Weights of a small mixture-of-experts language model, trained from scratch on English Wikipedia: 16 experts in each of 8 layers.
Below are experts of layer 2 (counted from 0) of a mixture-of-experts language model. Rows are named router (the router's row for the expert), up (a neuron's input weights, with its number), down (a neuron's output weights, with its number) and show model dimensions 384-479. Each number is 128 + 32 x the weight over its row's rms, rounded and kept within 0 to 255. Numbers have three digits each.
Before each expert's rows: "gets" lists some tokens that make up at least twice as much of what it gets as of all text. This comes from a sample of Wikipedia text that the model never trained on. Tokens count by the router's weight.

# expert 9
gets: " and", " for", " on", " at", " from", " in"
router:097130123174141103134126133121000108133151091108109126139210141107116135109142074154119071073129161120141131116160161190131188132108236114180131144156035177151097129109129008126145116156209099127125182127117133101145208142109095150186130146175122136127151139162122172086158154128121057121
up26:106090086104122122123098135167112143168107186100125112150130150190098163136078176151126153121098150113121170147142128056163138173102203108102163166184104121163115148157135160181165146119104070100123147092145107176070135150128169079080137142115127106131168126156122098097093148160095125108
down26:115103100131170087133110111118117149117144057093155170144129117070106085124132103122119176188098109088147110173124137165112110097109143139136115119165137181108108122164110155152133061105178188091140148139116146106115062120104163117100155118128151103121159104153110103120128164130134158156
up27:203108142141131149137146114129127127131132095108126143162118082160124159155112136092091133116122097172142122081099092118152199087150169164107090115075175114093117143069118130070140138108134125128122163157079158149099137090111129127148139184136098107135168063107172189118111147117097200174
down27:095098117146084158127066147090068160122141157158128117104107111135164149093084148159122140144129118126031120140087114153152095048097055164129150168108065078166208104098142132157055113137153132089117127113104127115166129186112177137133082097151174113160143155115162103158177157118135126153
up28:189087158160149132104123137121156212084160140067111122162203056109146143077153104133071111141118123119131164119127155092101209128160113134084153119120147158129124115118098136187094098166158103139119127154108131115130109159125144087107100125142097118120174111104095113168165169112080129139
down28:164146121190190109091098194076117118135181162105096102107173081027124129206083121146127119119139124149163163154085105136168141145151159136115117120201142125121138202093084182149134126134162107141145121128104124082128140109078155068146167144077139162170156158140108103151169110096115172130
up29:111151124159129091187147153161153156128132131157137073174157089183105126113090177186126124092132099128123129096091130135079094125125154141158135138161150087162100124152124138118146172103134093140141137147124097121136146122104139125103117161109102154186120093184153151152158113120158111088
down29:140160030178166150172128160191147166167101132175107043175154101135127122141058136129164214138172122081099132140139135128180133130171077103132112143169138106081143154159103131170182173087199172137125128117147116123146155129104153076153153163091117138123045195134139172112122141110084164143
up30:113130150140116122114161151171107058120127168104140129128118075180085120138175172227089106129120179129139161115096109191147098148100105089100142079168162113129089113152084134116081065126140101072191154096100157040101114084096129170172171119118095106089180152191168109175123135132120123154
down30:167079151113106111132121141154099169118119122124088098146086155150115109148133142114149139141139106089101139154173128147133077104110130118120096138125119165103162123135127067071124058148113123159122129099133144132137119178124159113085105143166171096088128171134132079067155099086089088149

# expert 1
gets: " |", "|", " as", ";", " 0;", " 0"
router:157125098138125134162129143114105134108170075153184126088173146123142117133156082169040121161127138111115128199170151147147134142141151116172107116066047160144105127075118072124112123155108155090126189070135109081108102139141116171136152043126127141084053126122143112086150143142148104102
up26:137112099121143139136117173185110093197083092135085124082193133105111117086121131124130161090140095126118096121130140119106176099093142098122119156095140122131119107110176114165078170143093139151117078111046166130147144120182111163133143199080100111130163178104082133187081110162212168148
down26:190132128124096137151093083092113152164105134162079121144093171076126169077120138080091162197047100082140074114103081133131192071080095196167113107122127117183146096102120133114147098141064089141119075145175130062190146168145191127094147169043113105095117105121155188106111110099133170111
up27:126131138139151099081180142138114131089145142087059146191112096124165120124142202136133096087130102147134146132144136097161128184101078145093189138158101140126190146101119130092149154146109090094085150147150127076132044100101120080191106156145122152151083137146159190131151126122188093096
down27:098100172136128151145080143164123147120156148176136063107163119077116092106109142150111085130134115080147157139159065165150100134132185133194115130206072149173150096162126136187088131094179159160113153202080103118054125130153099148150172126098090059147113118112123098178123134103163140093
up28:117148045149091168187163106150150085157102139139115165145133076074158127173126089089076105171098101149116162117130113106089120101094137083143226142139150116206067099150150148167045122162050131139090128120120100110168119106129150139130178084117154166163130075103142155125103135123143186121
down28:148143099110110142142136124145151178099063132123079125111163172173107126071158137102168198089104135094104090222075123158134120172107151028119160078111119141128105154111100144131120156136138164153131122155111114142116101098101117163167149177126127115131096136153159033161144111086140101130
up29:099133132169136147136186196124095121142111149151091143032111109131154146146131143123053106148139061122147098071120149155126140155158145103164122137099101164175134118142153140123129154125101085090105136160138159120112067122051139109106105148124082164120090063140128169112119134134148098152
down29:173130171098141197143163148138119125116127167112154108111123107023157133139159104114140161178107133140077073109129142058130150173114143084150148076159127133167121115102070125146106141116118125149218153089139074123131143101045109144078182123142112155150138107128172102084179096140138146119
up30:169121121086172140182106143111142082127161138148128121163109103127125083108076110136105111114107160167110175127078152171117147092076149113131160088124098106163118161087165118127093108118120131182114130102168168120143108151111120057158154170109134143126153131147196153098148120141111136110
down30:161101136183142090126149129102082126127138069133125086112130117117160123117101164087154159080114083154125127127119116068137089165117131123108133097088172154112121135134174089121118085103113150086094155101132086069124138119109135173185079157139140118146166143125083162052141157097133115149

# expert 3
gets: " to", " a", " the", " an", " also", "ly"
router:097122162099155163131142113140130149121184165131144123124080062130114176140132096109161104169134159116118092132145141127144122114107125120178183122134066158135103142100124074142124112155070138110089157110100129085108107140126104094092140097099108144112089134138114137124152166143101118106
up14:135131088139097098148156137180161111156171135109147130207098082156135176187117080113147129180092137172103110082152120080132119100126121104096102136109137087147134169115103124132129116108160145220107118161189144134088122091126157151082086147132131083167084073091137171127154136093149071111
down14:177128195100103103115091136111110121071116130108164108125126096143155130141142169104082149050036100135154120118190109111167092120148068187129129075118117189056153126153111150129176172145207120186059131149165091103145101148105149180152118123124141103126166111177154141153188121137142142128
up15:119111137142161111191029104132121115157127200170130162075091103144153075136139141155102153135052143153122172118160121146101146154155131113085070121041054176082101122129098108150093166131109185113095132106120188082105114093130125111127126067088144100142166135155173132169214133145098141131
down15:113117185079107129152164175128190160089113097137078127151110104162104164171185178144165090125150110144097094163092123122129166135117141149116155121130167147156201130159126093136136129112150139099083112064162138093168148113062209113197118141143129099134133161127129141072110157116050117102
up16:149099155083106139143166150133142143094192100125135085125138140158087121147099108160165161122136097113096120167225051128089172126152111146122202116073076109162075156134162167142156162179101126139165110103141173128115142147083093128075104083102140141155117166107119155142152093078147071104
down16:091119117130121120116106115123069112183097182137086177129167175150111097102129119122123147166111139164085167167168141157169131149164144128055054095149129174068092139164129157146105171119167152164116079155116183132118099149124096093155131153091118162110160153094068078138162107181095200120
up17:128085182193170117120148117174060161144107156087111114142076183140115170159089057118101103145155188140149112119086113086167138159148142088110147092123091160101120112119233113198082120115124121157138099093137159200128181079088119139171186145113203119087131112140088111094134138167136138097
down17:084111095186174133148143172156174116137132105151099209104098143136122122138148126065141151107144132193166124092143128029134134127141093120126141128143164099152151149124127121107161171108135065160156118141188109163126129154099072151144131057169088106168163159142106132088136138116134130128
up18:135094107136153150043123086138128156089155154129103183163156171105129109079134100125107143128063192180063180142175144150129200145150166039140104182155143122124080089060137126171177072140125123117105149140178156203132104143101103077174128098105180159140198075094137107147182136101122152131
down18:148151113151107158104059104179111124126112087082143112075108100058135176100100082112097116163141147100105154138092077159070135071107099111146150114180121162125079136144091141098146101158124093155137080149162157170100138098096091120120096136133146150176149176118129164174174070131087090128

# expert 8
gets: ",", " of", " in", ":", ";", " In"
router:149141093134109133052134114127125107108093108180124122151133178144105092110148104166127094057113183130059063114164142130089108098124125107193202115151041169125143129101121128163123129137086140122105213016101109121120105125131140089133158121119137149123100105119138103111211133095089095080
up26:103081160152134088120112092159109054089118216119135183076129140142078168112067145176127145125137151175141050162191147154175104115167129127123156199140141151126167057162131132103078149110048078132118067153144154106180125153121125096144094190094115076138081134130136113106197174137156120151
down26:134139058153158122106157130120134104203145072096134127149115163107078146112108093131134142054147150133090150161159082125128127130093085152172140136105110111168129104165162120141113108124133167156179119163125093108075137137099159158147071096122115125096123183154074102091087057127112136105
up27:163155144165111087106154129170118117139118106110136177140132177154103138097129140129153090100124128090135150155178165117095189091089093151137141114136145112156124103053161115078123160156188107146186092122157088110109095140118107093135077121132156109124116083117130079142137128122080089163
down27:171136098136080075069147109133145114086112140112184158090176081118211180124151064125131143082098116135150124098102138164098111110102145148145144149147160179135072084169137122112119152077082045060081134125061141122164074126130125151105114213110106113175153128099119122152126122112084132195
up28:099142101093119105123128158167121125118140090122146119093135095143170114133157083127139132132168083179195136173132073153098146040074080164140196191133114142126184082132163222132081108113165129094117178128115118113121114119076163127142060149121142114125128128098137126138146129095078050125
down28:095148147130140090148091116133128182093113109150153107170138134147125104081127084097181163190121117105162165125166120129157159135136175098218070156145148100117085118105090141172111127114123134101140104192193140101124152115096151185120109160098093095130130158138122156113058117142163144124
up29:158157163176073109127120164146163048098149059122081111127115046127156143168116132116081194071148136123137123160117146128055091161139117206159133055105120088120162135141103130120138164138145149125103148108139117112099151085126180115152141079143120138076119131139127107129138120097089079061
down29:149136085153146114077196120140051208106115116176103089076162156121071167150092096191142132179111119136112139095094099123186108126108133108102173086132137082121109094139107087093123147167149109085190183100095114165162062121180139154104102169175112173120112117084160132188161135118179171144
up30:106119096113114145115143108104089125134118104113147105172101113157128088131127131161209153130120128175081126098128163087135146086124142133123168102116054107152115132107116089181184158134099080148134150133181133134112093165164140155122111083160128156148107121153137116086100135057168148173
down30:135137147122089097101156127138126202103135158087054084086111070163158133122124120139071113134129074122108112130140154173107088136133175173105129124065156074150164163104199172189111136161138144140144110160122108170139165193171076119136126099115158171118090071164081098139157124131134155108

# expert 13
gets: "-", " (", "/", "–", " P", " S"
router:138118158141109147122114105161204125174126082191100120125066183134076126048163168124062153102136133131092119162186124168102105137132175176182198130132107195133137122052088082106120101186126119227148198073123104116127121161123141130180157127119168128167186131141144215139075119140142088087
up14:178124126116094070120093069165154135109067107120149148133132168116080172142066092161096145105103031131110060080132084216169141210096080121180094172183102127127112090155103197145137111151116203227164131117183115112127162106184097118160184196127108130092125140110103159113110144176142139141
down14:070151110107125167111124118159111160136119195164137118129082107111154129134119107129145120094063104152090123125111166079115141149114168151120137160042168129152082081093121105114164140119111145102109149145194157150076136126066125150162151170101137124075105166121113085097195143156141096143
up15:139112167125121156155161162149171137131117121105135100138103068114133124176177121149115123096184122072141125136164102085113164176185068150119179137106084070102158115149072065119135120130120181095112162069146188139147082118145132150186169119093099075140170152090142098100188112117091137134
down15:135166068156121094083162112141175124091089122123157161129196122129131114124118149098114100095098141069093137134142157087145162179090077119139149078094129129104128125113113097164110117133081145131112116131062144073139098137132125105169157145176142139108181146129189134190116087148158103094
up16:105124110104165171180075084141122101137155111118109112033112113100070101113143141097095078103118135070133195141091079139134108097172159139195138187164083140125098094149195123137116136137177148135109172118097121137137152125187152121095156127185085114193075112142171173113176142067186090101
down16:103181150072154153132149127155166076139075149154125139126165139125150104189164097112156131164166103126171122146084101114128140091137162192127082088113087118097122105162106141084139147100116107075143102189146118110133144096111144141121136133118166120144070113109106156099107100135145105163
up17:108093132122219157136121124081105180137067103126137156138098119117152102153175168163091176169107078110132075167140117099125124056119129153123113198093139086083105149158097122174140096129135122187082181151141165202082183142145138152141156106137105045119114134135126163155128137141123112107
down17:105158127091140131199139102166159107142151094116124060152187134111131167143162086166141148085109114154111070148192175133106119082127089126182166155186111142129100138125133088115186105119099168080163164101131115159055137105124094140134165142162147143095084186122164136185138095097099134067
up18:168095069156074116132109104082147162151105149124109143162139135151110098094150099124103162075156140090086125150097184120146069124154124141139091110149122072115172158136135129169159103117145153096188140113103151120142143108118118157086071133155119051188087124104059096097079141172141068146
down18:149105142177165097077135159179143134114130051092134124154155141141158101177112136122078107117057119183195119109083176125113131136124142174132126097121167099118101080107130125140124101058145093071155171123174101092132129126110090108113083132119127103190108076070126135141109115156147101083

# expert 7
gets: " ", " was", "==", " 1", " 2", "==="
router:095120104124137106142166135144147136144143101167153122145160113139146103127124085118112056090111134117121102125137106132137083134105198147173213129117054173117133104103164214111191143143168084142108155129146128102128136115126122129192123109122106128094172120110157147113145129135080106150
up26:112135122121145121081173186140142091148166137064107075108153115097246095180073132105081025064077077162098087093101088164139134184120113094119137110090137126167146105106164126193126137109089135096136132182174144186148133134190160154065218085120130145081193131078149096112139142119067190138
down26:116156096165177066145074146148116101183163125099099150174106142132146101127124088170060137084087180088109139138163132162157120116184176175126103119136152122079092106085089154141104137155091134093119149138088127070094132124177121138157158151130115117085113126146150146147116121149078098128
up27:125171135151094079141118073180120122095096104148169094166112079125130126150116100106133145137084112118178114137093119106064138124130126140164117109124104121126125166086136131093115103105124152162080075108110154123062140117140182143134094122070106143145115184143105134160149207120153107139
down27:155088078080168157109118110113124067132204110135122161118147112091088196157172134131140110197121139155136139101122103107095169141069126122149151112170162091144135057164124137188212154082119154091143071141167128095147138117154151112113154128110091178110170145118152095078085127076038154147
up28:115080194181105135140117109155108176128107147184071115100181094234093153139165117075132018153094147119059181021095106159150176095082177114125137138176096106167126180111141112145072135134110124162131148159129070180151118147065131178116138148111167135119127141116143145177154071150150154112
down28:156188139128122107155134130119093119165071151135124078123171144147145146114132070137073112166144099144124186174115136091051148146128191162079092165191134071136161121181171073166087107100111115108099103105080119129081139151157171128056070115098153114123098161119148173131143169095097135110
up29:120116170135154121125120135075140126131163143199165105136174101155137096162145153132143108101112158145107102109125141103117181114100121040188179110128151111141179119155105110065170127077176100098179162144136099127153138115086129122164132101082110119089089113151149121143134133132167110124
down29:149136132053094136121169232100160194128142109125117162142067130133098122123177108072153143114134134148090122156085144144133098101087135188097109223192115148146129160101130140133110085158098138151074090171153133105109152120141138153114126103119126144110065147155145108102124153148111131154
up30:136136109137162143153136121164154172231168194117143122128113120104105105177152143091144178176111093099085113116191166122095142163102151125124155092118156139163129073090121147091145065139141068098113164097153109101111136108076133132145139100135116149147177171124109102129114160126137145112
down30:129137181151152152094109117141218162151159065143091190114134123121221082158128121130066099132110144152173149162161200129100143223115115126200079163094163105168135132151153156081138153093183142072162167163129122091112107098109071120084146131109086114170149135085114136111120122157138068151